config.toml
d_model = 256
experts_per_token = 4
moe_layers = [0, 1, 2, 3, 4, 5, 6, 7, 8, 9, 10, 11, 12, 13]
normalize_top_k = true
lr_router = 0.000503
lr = 0.000609
beta1 = 0.9
train_tokens = 407700000
Below are experts of layer 11 (counted from 0) of a mixture-of-experts language model. Rows are named router (the router's row for the expert) and show model dimensions 0-127. Each number is 128 + 24 x the weight over its row's rms, rounded and kept within 0 to 255. Numbers have three digits each.
After each expert's rows: a language model's description of what the expert responds to. This comes from a sample of Wikipedia text that the model never trained on.

# expert 19
router:118079105164109094155141154150177152143145151131111134157114119140136123138129121102147123131157136099092139179149119103142136120104112098097116163135139125143092118105154122153127152092112149114113125101094104123121103107171136148148159118127120158185093149117104082126136159185146110176130101119120136111130085148101129114147119095110140127158119104149151154102142113102118082112172
First capital letter of month names in birth dates (M-ay, J-une), row-initial pipes in tables, and stray byte pieces.

# expert 52
router:162162138099113193099129120116119107136082121135122089174146120152121110141131084153140129100117141127083143107132111170157182100109109121116187090142135110087122124161098073110107165142146101166145148126187135098141159133140177122120155172139114136159133103123109152125111122163142130134155105098098117150120109122115114155116113109143159162128148148117084141171132083101142087148145
Clause-linking words (however, while, if, because, when, and) plus table pipes, semicolons and list dashes separating fields or clauses.

# expert 57
router:137105108097161139100137116112157113144115095120112144143197133157139110175137126095117158147096184143126104138122135136136144126096154125097157092113133142137114141130120142137143167121161080115110148141157100123099147178151102138147144163119120137138148171159073120148178117144133117079165128150170140129104135112142121109133148177108204112077124115075138154165179162121113106165115
Table pipes, closing brackets, commas, semicolons and clause links (at, from, while, where) ending fields in sports and person data.

# expert 59
router:129140164170120140112156119141127114136128140131133117139099157191111106095109100113122125125166130105093175152118165146131086153152110094134150145174090126102147120087161151142111117088102121116134101094155138165170123117124105086102161175113124158156142117123139114111097121121125086155105106105087109146124138168124089105132118123122108093140152116183108105172129158082122150126098
First digit of numbers in tables of votes, league standings and statistics, such as 299, 30, 14.

# expert 46
router:108121175101160182096096126123089123128092139088149161160154162112155141123109093145168177083143120135099143121180152171116129121119134130097097140113120139120144102111136125173096178135139164130120128165152109113176115134155128183126136146121126149135118134101117111129128121096158152166153110097103112139134101153136067083122162085150132104148132148098159144116112113107077143117150
Periods closing sentences, including ." and )., paragraph breaks before headings, and decimal points in coordinates and table numbers.

# expert 38
router:143128118070153109080125076168157113097150150165104103107181073083125118109164112123109148131108112107155096168129155128111182128119160147155110154102067145131183154153101163149138172142087116151093120108143151148133090112140135130105114138091127129147116106122136116118173128101118113103180167150156178144156178094148168161132118122091169121109104116094109099164142152103082111110108
Ordinary prose words and section starts after headings, such as See, History, The, include, with, by; no clear specialty.

# expert 23
router:113101172127133150092104159104143105126112142108106107125151133143101143100103152130131104120143132142089167136054164146125103121165114107117129139135145112168134136101106141114111167098124120113095106085131155136146129118161113059165121160140135145104079110154091150133076150120142082163132090093101098147137134151151155092112083122126166113135108158135132097156137157112176105124115
Middle and later digits inside multi-digit numbers in tables, ISBNs, vote counts and scores, such as 2,867 or 978-3-7799.

# expert 58
router:127084103107095130149104117070109120151107113116138134123088137124126160147146115143157148094144165133174124145153094115105106155138085155142108161133178145141087123123120124123156099107127080149114103122131179116120075148107138124120113164105137110114134128141149170182115131117157192117110111158163129080142114129106124099123160135142115141124122113076115157140133170133096126123124
Middle and final syllables of non-English names and words, with diacritics or Cyrillic letters: Tiruchirappalli, Dhulbahante, László, Vetala Panchavimshati.

# expert 54
router:151133136150151113186127155169174149143115120132140131164088123144146118091149130102143137127089163085139133114164138122152114118119111132109120151131150131139163104125160084117082128172146150145135118097118126145113150106122131164122154090134119126130077110111135103109131127117118107113137170097127171083107095132140124132147164105135106108153151107122082151081124124108125109111109
The blank space token before numbers, scores, dates or currency in table cells and results lists, such as | 2 or , 6–1.

# expert 31
router:136134132162144123125101134100121151113149136128112166133106123167110087171141123159097152172114099188107173136106152162149145136161166172123099077169122108144159145117121141103132159135104151113160125117097089113127117119149150129151128096098125175154099159118133102108088088166140141153136163151141136105149103132156084102122098112107157106106143138117131127116137122076128132148129
The second and third digits of four-digit years, such as 1-8-67, 20-0-2, 20-1-3, in biographies and citations.

# expert 21
router:141121144115107156113140148099120080147086159146165125177125146170109118157149096164129142108169189131118162074086087170138147086142134135125205110158132137095106145162122112141159159152124099147132126111155115107120171127130154095119113118109112149167151131112143153132128103157118137119145087118101103128133119098091138130126097090143115128118145146135088127152139132125109118124151
Articles, conjunctions and prepositions in running text, like the, a, and, of, without, if, often starting a clause or noun phrase.

# expert 27
router:115089129131136108143129135162109148099186147088092126143141109155143127124154152115141142157117185128086155129138138164157115154118155113116141158159131146163164107094133107088103166129177150101141091146156118152141083159137131179124129090106126128135103143110117075120141054146140100136132130147094125164151125132145134153116105127136117114161141086133159138125126123151100112126118
Digits, pipes, line breaks and separators in sports tables, lists and coordinates, plus first pieces of place names like Br(adenton), Per(th).

# expert 47
router:115160181114151125153120134100123111162139084128142100137150145058083134107102145090139113116127135107102123105134141090145115136152140115110094122114179104147116097101112130167137151081129148127074098115104139149163112124168124121125096162140135124139087154148126124154080165130130083128120136109116129118083079146141110107128093113175121098146140108107145110106176168138127104129106
First digit of a year or date number, especially in author citations and life spans, such as (Linnaeus, 1758), (1870–1935).

# expert 26
router:119140127119141171143134111140120138168107110105070098160132158127134090111136162085135137151131075124111144136138162169105099142175117138087095117132114138103140128129069163142098169135099156107152091158122144140087101113122148143140147101152136140125141095119117145117139099176094153164125114135110147156189091143157144155130118093078111111126113116110128159104103096137117167155085
Line breaks ending infobox, list and table lines, plus == heading markers, list dashes and sentence-final periods.

# expert 24
router:125154134119119118143137137171121150128159104111165086159092096118161132119126123174150143129085109146133104150144101093136133151082165104121118132120067104148116167116155136084141103126141135121108121137155110111115154112091129111098134088139142119111123117122180141094093142099147124142103127140126117156107164125113120178114132160094116139149095158162099114128087097150144162113173
First pieces of ordinary words split into subwords, often after the or a, such as eff-, sup-, sub-urbs, trad-ition, Cont-est.

# expert 55
router:163114132095133115131109135128081112092127121135185150096159128177124112149133109098108124112124149140131082140137141113136092115166130117103121107114094139150073084108157113089101122122115111087185175123101099091096127114144159117107139107099132082094123132141083166127149148088100139109139167149169159134132162132131144148090137124095129130159113102122117138131127136131101155132094
Words and pieces inside names of institutions and places, such as School, Street, Museum, C-em-etery, Cor-por-ation, Ob-last.

# expert 16
router:163134107104131096130101096176171128110149114110144141115105099115150126101100135171128102117122090117171122091089135120135112160115167103136101120112122105135110151099151105128104106169105141169173137131118133137138114109097178128105111086113130070136136108142175137100120137135136145132103158133130112135104168110091139153071104122104072132156066137150133137115151101150143170090124
Pieces of ordinary English nouns and adjectives, often a word's opening piece, such as art, music, law, charges, movie, liver, landslide.

# expert 43
router:104136104129166090151136135092095124124150117163086157126093112101111137155107136112156151157111171132145108135151154091106096143150083151124112164123134152152095129117100135139122109101121108119159115123144180144161113137150091117146154154141143094096139113143155150088077110126106147172120135169178162111180120109130117112160118137135134125127133106102149115151126123142115161134144
Middle and final pieces of personal surnames in rosters and sports tables, such as Crad-d-ick, Per-k-ins, Jones, Smith.

# expert 8
router:131126073103146143156165145108101102167111074121124112117156136119136126136151108166136146139113148120100100137144137109125132144128106127139164103169138169166166150123142121081124149111127132108148092124116100095097138144126130120145167111132129118094136143157113142178160134142136156135122096086171100136095067150162154111133145094126148166120146111142104152103105107107160116103120
Pipe separators in wiki tables, mostly after empty cells, numbers or labels, plus infobox colons, bullets and coordinate marks.

# expert 48
router:084108100119156132137135135120175120151131141140127155091122162124113134135155094102113150122131152118121148129112101145127164145098178123137113150143111111150163149127152135138145139129148129095125136114143083170113103141119101140161092122103110142142111154140139103162154144105115092110146133144192113164104119144139125113137140155076197128166127135091092157154134143107122137110139
The word the, and sometimes a or its, right after prepositions or verbs, as in with the, to the, from the.

# expert 29
router:097129120102106138164119113107121174124157126129160164113131125127152126146103133136131074140133109108097140129082129159136140134131104131104168137099126156170113090172164142133112107153115189112108120116112175142119148154159151130139135103156116104102130129139097090096175110145158142156093121135145104151147114087134160140164108121108142113152184119141112152163141167115130132122113
Commas, and, or, but joining clauses or list items, plus thousands separators in numbers like 1,100.

# expert 14
router:135053085141126142118163166103104116099086125137119129090094124103115121129101109125122141109174150150130139117134145130172099117128076146140146136135142133136134114116135102122124093117166093145135146121111167123118100116115135106121133188121128100099153150205076163123096146119145148135140157134136132093117121146127126102088144109178166120160078096088152132150114149090092134117102
Word pieces and single letters inside names, codes and formulas, such as chemical notation, abbreviations like WV, byte fragments and foreign place names.

# expert 9
router:118118113126093116130135144168161184121148132133086138097147112115124134119115145138142150112160118119111118157153181128146111096157156111139082108152142142147124151111150133145069093134086166148139130153134088121155118111141165122095108180098115162072136135103154093121135100096139105084152145101080121103097120149101113137113141104121113158128141122120170142121126095124128103082128
Field names and heading words in infoboxes, tables and statistics, like elevation, Total, Votes, Coordinates, households, often before a colon.

# expert 20
router:168108122101112130134101126141127116157114140156194099137134110107159124124126116168133155090137158122165124091136085131112164127144118142125154125120125149105152142120110098126159155124101124190118143149117150138137119182133120097111108108115128128124137111143155151158129129155151169096096067180144113145128140111112087134138123158119131183112131127130088150104143162145068143128141
First piece of a split word after the, of or a space, common in Latin species names and taxonomy, such as al-biventris, Osc-illo, un-iversities.

# expert 45
router:103096140138096155099120166102138135114098140121129103137103137121113112166123148107132107117145143134159131105107080136133160082086109122125168137129154133115156108144133122134182143111155123141162178141119128122127119166100127143090137167128138117130149114161144164109114144134152133111134105086160100107113119108133104144109157144159177117127124101099109116107153123099124099134158
Capital first letters or first pieces of proper nouns, such as M(unkkiniemi), W(alker), D(artmouth), in taxonomy, places and biographies.

# expert 30
router:171170089138096104176123169155119162125117122159086112117151093123148128132127127174160160114114145132134131148111140092077099102106152132127172133142159133117108120167126099088103139118125171162096166099164115145158116179119135133114112150162111090162131110103095132101156145159117134119173165124102117129118127122114088139126145106136142140148159108134114122116075074159099106120137
Cell-separator pipes ending table rows in filmography, chart and election tables, plus month names in dates like in November 2023.

# expert 22
router:144120088078123153136167111135107122141087127117136154118117143145112132151157135126147105108130133124122132093149122138111133141153082103136124098088112175120126124137095151128131170140114120111127097135116131091150094090141156138087086111103140157144154096095088131169158163157136148133164114076131145126097094154161134153148145093116124168119104148127098187158133125129074122122122
Punctuation that structures tables, lists and headings: line breaks, pipes, opening parentheses, semicolons, and == section markers, as in "(final)" or "| 25".

# expert 1
router:139160145113114118108175144149131147082149120106133098093117091168129121093139119168144102090115086123100102150112138129108112144148120122085105141152105106149131120096146145084115129099104134135112070129179120153155149125135085110150189131174137122160165103100097132113086121131117095135111124124108120166133118164154126130132074127129110129095126158139145081118122131145139136107118
Digits of dates and stats, word pieces of common nouns (elevation, approval, audience), and infobox fields like Coordinates, Website, north.

# expert 33
router:179143148125160150139144153145098117140143143165110123118135114132122093136159097077122154144149143121130164157160100124114120117125167158090143128099147143071139128103143116096140157111163110155107172164138137144171104169160119150157131153071117133167157147110120101139124121131077117104104137126126164115143138119104098103151092123119155092107110106139133134119174156140144122120136
Prepositions after verbs or names introducing dates, places or events, such as in 2003, on July 20, at St Johns, during.

# expert 3
router:142132150121127108100144131153125131082164134129139099107106099144145115161150120146125093110143126098159130107094178153136153141095165147143124103107163100122144123130139127149116092181142125170132110157124176125156103131086119108143134149110123104170149147141135179097143144104139136150102178172103152160104118141087172142095115141102084121074109116137184122138101112100142112112154
Object pronouns after verbs (him, them, you) and final pieces of common nouns and verbs in prose, like idea, community, favor.

# expert 56
router:138144141153152072119150128128152127129129154143101150151126114106149090113118159111140155132137119126160144122114092120107181142117152115159119133144114099170132131128096182117116126131115100149133114107165140134093130119124062133163094144134115129154100109141096128122148100135116163118139160124106161158148119127119128096139053154136132126132125136147144121152115116128151129150142
Verb and adjective endings and quantifiers in prose, such as -ed, -ing, -able, -ated, plus many, several, various, known.

# expert 60
router:104149087110111115126161127142090106113102076115138095156145097127130153103094137150160112132117104110094091155159140089125088098085105101180108100151129136146129153127149135100115099111117127105112099135129092073114137100097164130095115120155142132075158130094135150155111169104145114136157114088098111131118104121158170156094140099126113148157112147143120156111090113111151120122147
Header and field labels in tables and infoboxes like Candidate, Votes, %, Title, Coordinates, Phylum, and taxonomy description words.

# expert 0
router:126105118118119148141072105104116125135135126153116127171087164126080126169125139140143162110177129138149172114165136184097103148133071192163110120105138125137145096124103163117135097131132084112097115129087092161109076128138114128159105124107121085118133150117126117181086116120097126126127103152133167125160096122116109091130146140144157138163150110123127138152140158154106154139101
Final pieces of non-English names and words, often Slavic, German, Scandinavian or Italian, such as -ky, -ić, -berg, -en, -ini.

# expert 49
router:149086092169109145078130092135133106092124129138135124096129153164128137135125119115151111118124127126174121122067159131150090079145121167172162091163133132125105092150115080145133089160153126127148126146121136110093144105104169120149099171140116107100159146119103150150148157160103125113146156115110122091132168134110167101111136111152129127132128101128143070152134100103138113142122
Final pieces completing abstract or technical nouns, such as represent-ation, met-hod, mechan-ism, ent-ries, supervis-ors, system, services.

# expert 13
router:133137136103140134125086171142104145136098125081144169132172094079102164129092119157152163149156123109139173151137145162161147136133119136108116123095168087120095112123105088143114159139113127131085157110093139085115115116145155116139151149129126146104081126146108119139084147137138110133128156129125130148142145118165155128119129094149140145140132164108168158117096124095123120088124
Numbers inside statistics tables, especially zeros after pipes, plus unit words following numbers such as km, lb, ft, kg, million.

# expert 12
router:128135136099149088126118157103152132113115148178120125136125167113093137113158119129121127133137126148123155107114084138105168087110150125095164157118110113138095154131125112107144166111106130104122129091143083150107171143135140151138059123113109167146137093135143112097126163141117121124124193138186153157100111092136087087127110081147127091154116167147115151121108128154132170161083
Articles and possessives like the, a, his, its, their after verbs or prepositions in narrative prose, e.g. signed a, during her.

# expert 53
router:161120132135108188171120101153133132153123149115171105136163163167138173135137097138109136141142119130082153125148135106190107143129173126062122121141128140136182147090162101143095112110104152121139158130175145154154132138146121156157130112166130111125074168117130138135115144128176112109138125125095108120135111149119149111110107154132136114154135175132132179140140162152115141165077
Letter fragments inside capitalised names in taxonomy, headings and tables, such as Asterales, April, Navigation, plus some table cells.

# expert 35
router:114128090122094107108105128150184135134113147159163090107133104100128103119120162153139086102115105122182115080117144135143137090142139149193138109118081116139140143107101095108112134169133134157143106134168107131099118109069152093106112120121118111115128113142173180122134121132144147105121119141101098091111174105130150177084110125138147144156092135148094117148134096132120149127146
Common nouns and adjectives, often word beginnings after the or of, in social and general prose, such as human, political, schools.

# expert 6
router:146107119123166141139129102136113163168143083098106143118098161146132144100115142104126124117139128155089164148107136119118145133153125093070092149116155115095096138142181118145120105152119118141123160087140146174149146115141124156126133113105123160118091098095136090161118098117149086122111142114126110134133129118127091092134113125105093128123150153148151164155128137107148134101133
Middle pieces of personal names and split verbs like reve-al-ed and b-ur-ied, plus digits and spaces in table cells.

# expert 61
router:147140094114143118098141128170088094122088181132183119156121099138172140114102118148108087084156125144132095107109129125131105156152097107143136147110117104149122121104140103115092111132115114105128107152113153079114129114096143110120130116138132106101176153111180142104113116137136141095118090157109125100152171117134171143093104138138104154117113150118135116165108129136109174087126
Pieces of concrete physical nouns in architecture, machinery and materials, such as l-int-els, qu-oin-s, c-am-shafts, sil-ver, guitar.

# expert 50
router:127127098147141136129125126089105114088101153115131137123152142117135162176094146129153110136094131146144146116098175130153087152117122172150144125096161094131115114130122124107083097167172120120089127122088127129129073112134116167101147144171129097153142162133090141142106159105161139149132169131139141134114130107145176081077149139136147121105129148115194113145126126106146133122118
Word endings after numbers and nouns, such as plural s, units m and km2, and time words like seconds, years, months.

# expert 41
router:179141151121106136117110057081140106099115110146100140099143105112090161144108104127116132137101131137099151177140158119154083138134109133091145166137128165120113131120142115132110119152125158095169145105098159136145100174143127156141130107121122149140125096107064077123129083125107109120136083110110108117142134096175175113112154152164148116128165087118104107081124139163114089142117
Main verbs after It or He in sports and music career summaries, such as won, charted, received, reached.

# expert 2
router:092116113104110163107155117137127124159133107100150153102134184133133123121134125120120112123149149128137104119133081142138146155102115138144129067125119115107153081135115137096139131130173085120125165144124091084127150125154129087158173110103128112117157165158087140189151153126139147102123145125150134136117137160151135131124157120116141148096155119107071147144133138127115072126116
Connecting words and separators in infoboxes and lists, such as of, in and by after Location, or list dashes and pipes.

# expert 28
router:095080155140089137124118156101148140134139172103164142114149119089148089119140118126106122135169139133171125096070097142116181148111099156081146145157115108139161104156149143117137152116109078127144168144127107120145163150120084091111152109096135127101140167183130138137126139113128139093133087152157115115127115168145119119145167165148142119103108120100114115123149138141109096149125
First piece of proper names for places, titles and organizations, often Romance words: San, Saint, Fort, de, la, and asteroid designations.

# expert 44
router:115106159171116115126107164149128101172146131128134150109124138150111111123129126139143121126115140168104153123132112145141106138133131119131139142169138163100149139094152128109128139124136130162120077146098120116152148114115136143177080155142133136142106121151113085130158104146117099127143157112106112138122099122103141118153125140147134105134117097155188131109099136185151163129151
Word-initial r, d, D, R pieces such as R-otten, d-issolution, r-hododendron, plus the digit 2 starting years like 2014.

# expert 63
router:132168139139107137090143104116149119084126131141111086138130148140115128103154130153145141118103093125121119108089149107145141120118123152147149111148104129157116126156113093135149114131096145168131110123164133119129164102118153123102110165168114135160128107116141140136101161152096117101142179113124092147120154151133123138098074110164114104150122158122128082128154076130139102187145
Ordinals and sequence words like first, second, final, This, plus category entries in filmography and match tables, such as TV series, Group stage.

# expert 15
router:128161162191168111119132105160093139112105095152089148161107121111166145141150150146101141133096122109111110164151127107129181115159152092111078129125131112092088164158127158123141115165173107094125103106119124170144118142124078106129161118137134116161151131098112103104126134119100146103135107142107134144124165122084168123161124168121101165114152145149180095155108134098138131119158
Opening pieces of verbs split into subword pieces, after was, to or is, such as maint(ain), prom(ote), ord(ers), incre(ase), belie(ve).

# expert 39
router:172140106121128136126152146133162155128180095117130172117121144135156153092112123116113117142158105133173125119121096132135130153132162125116129086164150131143126110129114113145141106132122136176098125107100106108188130093147104136123167122119123145126115142109154121064157115153139138181116146119088130079127137091123122144170132122136087132116118160133133104138184161123160115159129
Tokens right before a person's name: role words (manager, archaeologist, brother, wife), by, table pipes, country codes like ENG, USA.

# expert 32
router:137157120142161186130176155097145111154154172130139105120137116150122119143108125115130134148133117142113131124133138194156148083125161123132169109116156083102106125160124159146140102152110178125109140159092165143108154127157140101127104124126128128113104128125150153121139142152099071158140168087093148152130147156093118135149148112123134115133120103133103130121122115145128102100077
Lowercase word-initial m, c, t pieces such as m-ap, m-urder, plus single digits within coordinates, years and table numbers.

# expert 7
router:127096109163112141125076139136124126109114100089106107109169114130075156109150131092092142114106154116128117174140180107130125153164130133133103100110114137109102098074137112138121129169168148101104136118109137151105110110155132133137126077144124141141147117141073173163129111088135083149121162151190113099141080110115122129098148097136184125143107086072162129122102131140131155172117
Endings of country and place names (Colombia, Qatar, New Jersey), States, Cup, World Championships, mostly in sports result lists and tables.

# expert 36
router:102119115157155117085104122132102135112134166145147118124104101076089131131165119134116096105127139117156089123090112124098167156139098147157100144150107155137178079137149103187102080150147127107173141143121165118122176126106096082158119104112133083109125136150147155116104126085111133149117145173149138137140139154117113126127099128139103104081139098140147098093112100158157165154133
Words and pieces inside quoted song, album or show titles, like Love, You, My, Every, Rock, Red.

# expert 11
router:154104092162114152147123136152123114093144102146165120145098169122102127108132121099114143121130106136120114114153135105133074130110134095126140118141131121103131141118175122153121131097128163131152128074115148141150148133158159142156114099153115136130119132100083114122140133169105104102113120099129141155133089184093120118083091112145138083143128111151159098118125112139146154124134
Descriptor nouns and fields in Wikipedia headers, infoboxes and tables, such as 1960 film, footballer, vocals, album.

# expert 62
router:133145148128120141167127153150084154097119130096128178157115108116146168124167138139139140118136124163085130135133163100141079093132122082115116165110159118144150138073157110109108134121104156129117124117126099136159122108099141150119149118088107123102160123122123098117124114162139121134127143113080117158130109175133079117109084087125101108160119129121131145097092134067114119128141
Dashes, degree signs, percent, ± and header separator rows in tables, especially squad lists, month columns and empty numeric cells.

# expert 40
router:110085091134094094144122170112145149098109117094119126108151143119104136128117090158158119140108109133162089158131106081153144174084135119174106131153095110159151112100137131113131124122178135115141091119147104133108114134086100158104147108152135102105122133162143148158101129071158156145095138123178078094113071149147154118107137176135134119135105135123108117126138101168150127139173
Pieces of country, nationality and geographic names such as United Kingdom, North, Western, Royal, Egypt, Ethiopia, Filipino, often in sports and railway contexts.

# expert 18
router:113117082134093132106167149119140151086089104129113136076112115139161158109130093127108099126091147122123108163147124104102164112086144109120109105112129145141133154176120135089159141091129111132114118125133140136118111116088111165083128150122133123201148124119108121143152140084149136101125126098112103095119173141119159157118147142118142167147100183132121092105115113099092093110115
Single capital letters or word-initial capitals in tables and citations, such as country codes (AUS, CZE), author initials, and the pronoun I.

# expert 5
router:122131181168145089107108081115105119132127119130106144112141127086113155169123189134073147174106131132158151149124137110109107081152145136169145143134112184088080137164089153158146160131117105103121139139094122137097180128149154109151142116138126149110131125104118095129144116141106156116112121109113128141157174117127128163178169143148114144101147130146122108095114124118145120132125
Pronouns, auxiliaries and linking adverbs just after a subject in biographies, such as he, was, had, then, later.

# expert 25
router:131102109122109084156107153142144146090168139147121130099147151126137148130118112143126110174158161135146121073135146109098155146104116100126107140117125143151136122116098156155147147102090133136189145150129156133181113164144100140138160102081129093098134154129122138108100096133118151118067143167169175144145125150172119108150115150129106109157135096113166146123161128157068115150136
Opening word pieces of capitalized proper names of people and places, such as Mc, St, Sch, Wil, Mont, Castellane.

# expert 37
router:127103098141150125137120078140109132107113118153129146184078081149124122136092140131114144095153106156121150141094121175162108170165114100158109144122095117136157088089109097179129109177122114126133099127094134076142126091140141069132102138141126097141157133133141114143133126127111121131146100133146103091190100106088133091091118128128110133130122139117141108146147156113136141079104
Interior pieces of learned or scientific words, such as chemother-ap-y, is-om-orphic, ge-ograph-ic, sequenc-ing, stereoty-p-es.

# expert 4
router:174144135105125143175125173174129165150124118129104158144141130132147127101134133103154159107113127163117187126128153148135100129131136129123088147118146124123096107082141120133135150128090133126169131111133121159158101105154155150122143128120110111117145111135149102120138103183143092141113111138143122143146074171085086109135141116128147092142163061130110174102099102125150116085117
First digit of four-digit years after a space, dash or line break (2011, 1962, 1774), plus line breaks and section-heading equals signs.

# expert 10
router:119151168105154141174157092155114107145133097092176117115095111121121147104148170120160073132114158107139136115160115118156126180155104173125116140126137144159150151147121144101127164116116174177112098152116158119122130093134159132102099105080125140147099109095148127139140145158152124115138166102124134129086114146151093129119080117125090152151168123137081151075141156098116114131138
Spaces, hyphens, en dashes, dollar signs and parentheses right before a number, as in mid-1970s, 1986–1987, $70,000, or table cells.

# expert 34
router:115108099154125101113090138093117142146157145128093166112080151128144116102119119123124112120156139109176100133097075113088112140131115136120108147119168163115133148152138113127168085081139108176125161083161118140145123152097104170116094135114163138129113115114159121139117113101120156152089134150125142083157154080095080137155169126137085123101091132105139108153155155122156151135139
Capital letters and syllables inside personal names, especially Korean given names (Jong-seok, Gyu-hwan) and common first names like David, Matt, John.

# expert 17
router:132089148134126127116078164087128152140159120110120124121089141136120111110115148116096143096165126127142139118099078159142135124092113130097167105140182137095151144146129088131166085105133113152146168074158096139144121157102120157080154155110142133147113119129114133120093089105143154128133118119130113096113107083103088143135161144161113091101124112099122117136166141080161106120146
First names and fragments of personal names, often foreign, in rosters, credits and citations, such as Michael, Alex-ander, S. P.

# expert 42
router:099141109113125095115136141096158113126104140121110140130186110134125135122111151167099076144148139126116166116096138141109157125137098140127161116157150110137156141131096125105124133145104139151103072114162137107086129133115115099139139154164116129188126150123108133130076119139116137109136117120099115114129137166129175117159079141119133134076163186148123103143125116107143060129119
Number words and quantifiers used as subjects or counts, like three, two, many, several, both, plus some digits and function words.

# expert 51
router:115182164130101154143138097088162109155135128116120103124141156156130114122114140087155125136106131106096116117155164146131091090128128185134077125080112091141109110140167156143118125134139155119087157144131122121085136102108155112138137164160135173125126124145141152124141130101129132142170079078104156131066096120178135123124169129093169159148148155145109110134118127144172155147143
Single lowercase first letters of common words split into pieces after the, a or numbers, like p(ensions), p(ipes), f(ifty), r(ural).